From a checkpoint of a small mixture-of-experts model trained on Wikipedia.
Size: 14 layers, width 256, 45.1M parameters.
Training: a variant of SOAP for the experts, 6264 steps.
Below are experts of layer 3 (counted from 0) of a mixture-of-experts language model. Rows are named router (the router's row for the expert) and show model dimensions 128-191. Each number is 128 + 24 x the weight over its row's rms, rounded and kept within 0 to 255. Numbers have three digits each.
After each expert's rows: a language model's description of what the expert responds to; "comes after" lists some tokens at least twice as common just before its tokens as in all text. This comes from a sample of Wikipedia text that the model never trained on. Tokens count by the router's weight.

# expert 22
router:148126130157141128137136164145101094130150102101117097133129133102164078138131092104136176152169105104116153157132169119108131141137155136167154117132107131102106134121115118152093160109107141
It responds to: Single digits continuing years, times, scores and table figures, such as 199 then 9, 3:3 then 3, 20 then 1.
comes after: "1", "0", "9", "2", "8", "7"

# expert 29
router:114127154112126094131134101104108119133128127113118118095131094120131112098109145127126153124164141118097110118108111137160156160143144125108176092096147139139136095080101130129105160100156114
It responds to: Capitalized first words of multiword names and places, such as New, University, World, North, South, Old, Take Two.
comes after: " the", " of", ",", " S", ":", " H"

# expert 14
router:119122169168126102113135079103137109119132109092149128117110156100130143125169085125102107162140077122133104102169109132107094125141121099152131103117138135143117183152116160125124116153139146
It responds to: First pieces of split lowercase words after a space, such as ag in agents or agriculture, rec in recommended, w, c.
comes after: " and", " to", " \"", " a", " (", ".\n\n"

# expert 25
router:109131111134103102068133121136117176118125159139113149174103136145060129090150131120102156148189146127147122129124164180167182138136100116148133086114123129091102133128140157098125116091095109
It responds to: Single capital letters beginning a capitalized word or name, often in tables and lists, such as E in Equity, A in Arabic, I.
comes after: " |", "-", ":", ",", " the", " of"

# expert 8
router:155115110119117106105108156134134156140127082115107145154084121119120164134113141152129128105115131131097112107134108110081075154136122105135091125134164119154151153119142086132155144143156164
It responds to: Mid-word pieces right after a first letter, especially accented vowels in French or other foreign names, such as Frédéric, Fédération, née, husband.
comes after: " B", " F", " f", " c", " H", " C"

# expert 13
router:149126133123159137149139125122109126140109171138125133113168154141121163118111151130137158105115068100091090121174073183144129159120114125115105161136128134144158156147109122108100098131158115
It responds to: Pipe opening a new table row after a line break, plus some name or word pieces like -A, en in Heikkinen, M in McMillan.
comes after: " |\n", "|", "-", "\n", "\n\n", "===\n\n"

# expert 32
router:090123151130133129105127148145138148104117151100143120152120139139108098122133134155131161111095112116122139148169095133166128101109103130133131100152108133123137097091141142119138109135126137
It responds to: Standalone space tokens before numbers, in table cells, after commas in author-year citations and after labels, such as Warren, 1899.
comes after: " |", ",", "|", ":", " in", ";"

# expert 27
router:161173143140119125132101154142148106150149134096147154145132149144171125181154138120147130109116169137151115131149061153131134104137132151100116098157102135131153108113130170184131176145119139
It responds to: Table cell separators and list dashes, plus nouns after a year in music and film text, like debut, release, album, film.
comes after: "0", "3", "5", "6", " the", "4"

# expert 23
router:139113144151154123137138135152104101120110175056138111154125162098132117130131124123148093136129104139166145103141163113133126133107133104122130147129144106123171123149139157123150124133085141
It responds to: En dashes between years or scores, such as 1943–1944 or 0–27, plus hyphens in ISBNs and line breaks ending list items.
comes after: "0", "3", "1", "2", "6", "4"

# expert 37
router:125136120151158118150133094102150132099091117137087158159105113135112123134129125114110122135149135169112076111110134111181127146125152158109136100115104156148082118102078175114090162106139120
It responds to: Names, months and labels opening a table cell after a pipe, such as Jan, Feb, Conservative, Won, ESP, USA.
comes after: " |", "|", " the", ":", "-", " of"

# expert 7
router:114165104167147174130114125121087113174166122101186106126153144085131139108134142121101118154145095142139135106098140151116138137151169093109147146116157082120093112156139144139099157105098141
It responds to: Single digits in numbers, scores, coordinates and climate tables, plus infobox bullets and dashes like Est-ablished, Released, Genre.
comes after: "\n", " ", ".", "0", "1", "2"

# expert 24
router:110111076099122178090101141137076155150126116112138158123163165128166103171138143150112097085141182095143115120083114141122061116123128138132142139099136096112134084145097108175175177115119107
It responds to: Sentence-ending periods, often followed by paragraph breaks, closing quotes, and sentence-opening words like The and In.
comes after: ".", ".\n\n", "s", "4", ".\n", "ers"

# expert 26
router:150136118103097113096120169158128124101148178111115098119059127105082140109163089105121170163099157097146132158114157140156148125135104117168102097124126139125164104108117165114139094114103160
It responds to: Single initial letters or short first pieces of words and names after the, commas or table bars, such as t in tax, Gen, St.
comes after: " the", " |", ",", "-", " of", " ("

# expert 12
router:133129167098082137148125125181139127146153152172147142093108174138120153143114125135096166099085097100085123143170112146164148113146120092110144139095159118108105109154187133129087120097113150
It responds to: Single digits opening numbers in dates, scores, tables and ISBNs, such as 1981 or 5–1, plus the word so in so that.
comes after: " ", "–", " (", "/", " +", " −"

# expert 43
router:072134100133120097102120115125129108176093154116125128155080110133150185113111123150144117078132132123146150167096161116123107124124132094113130156125139107117137120154137127111127107115169096
It responds to: Table row ends and pipes, slashes in coordinates, and word starts like sc and sh, as in scene, schedule, screenwriter.
comes after: " ", " |", "%", " |\n", "″W", " %"

# expert 11
router:121113123153113097132123133146143096105136092108113055112140100114134125152127151144109165167170141132175111143124147170113158094143111098152166126154115114157088118092137137167140120105148115
It responds to: Short word pieces inside names and ordinary words, such as ol in Honolulu or absolutely, plus digits and hyphens within ISBNs and tables.
comes after: " |", " vi", "ch", ";", "h", "oh"

# expert 38
router:122114113124076161141138155182143165154106107092181178133156124147147163114127123124134117130139172170150098101113101161163137116128112138115141137141141180101116166157133158106129169103106115
It responds to: The suffixes ed and ing completing verbs like exempted or bludgeoned, plus table pipes and separator rows, and linking words like with.
comes after: " |\n", "\n", ")\n", "ed", " l", ".\n"

# expert 47
router:154127125172102131142144132102151099118097148184124131101161132123120159143104150127160119160122120133154129131103125118118085063123118129115128101138117129141140142095114121095169120101134142
It responds to: Subject pronouns and clause-opening words, such as he, it, she, which, such as, including, plus bytes of Thai and Chinese text.
comes after: ".", ",", " and", " where", " that", ")"

# expert 1
router:154133123085146133115153156142107128126151189085131139144136114141098125119140150132126145091173105123142144157155138150112121130173092119133125119091126109101144115172098182088132092120131106
It responds to: Single lowercase letters or short onsets starting a word after the, a, and, such as h in hub, b in bars, g in algorithm.
comes after: " the", " a", " and", " of", "'s", "ing"

# expert 46
router:148142121141162109125129106139119165076142138114107193084143165130102172135160110085113144102110145115112072129163128099121112114126101106121133139097120146100174115162141131137101142126156102
It responds to: Second fragments right after a capital initial in names or words, such as P then ad in Paddington, P then ar, and Pr.
comes after: " P", " p", " C", "P", " D", " c"

# expert 9
router:149169087146164119137106140149134151140118146126153118121114136118120112140134083105126199171179122122153145139137113123158147157110167127155146157111122139113121146111097135128123117146116136
It responds to: Pipe separators between table cells, plus semicolons and dashes dividing fields in sports, election and discography lists, such as |, ;, —;.
comes after: ")", "0", "3", "4", "5", "6"

# expert 6
router:183112151149135110136138105139117065085136124134086096103171095119159112169111124139165143146125107111121127146114184140105153124138143160113103140117133121099111126141121111104123152112155139
It responds to: Possessive and object pronouns and count words after verbs or prepositions, such as his, him, three, each, plus digits inside dates.
comes after: ",", " of", " and", "0", " with", " for"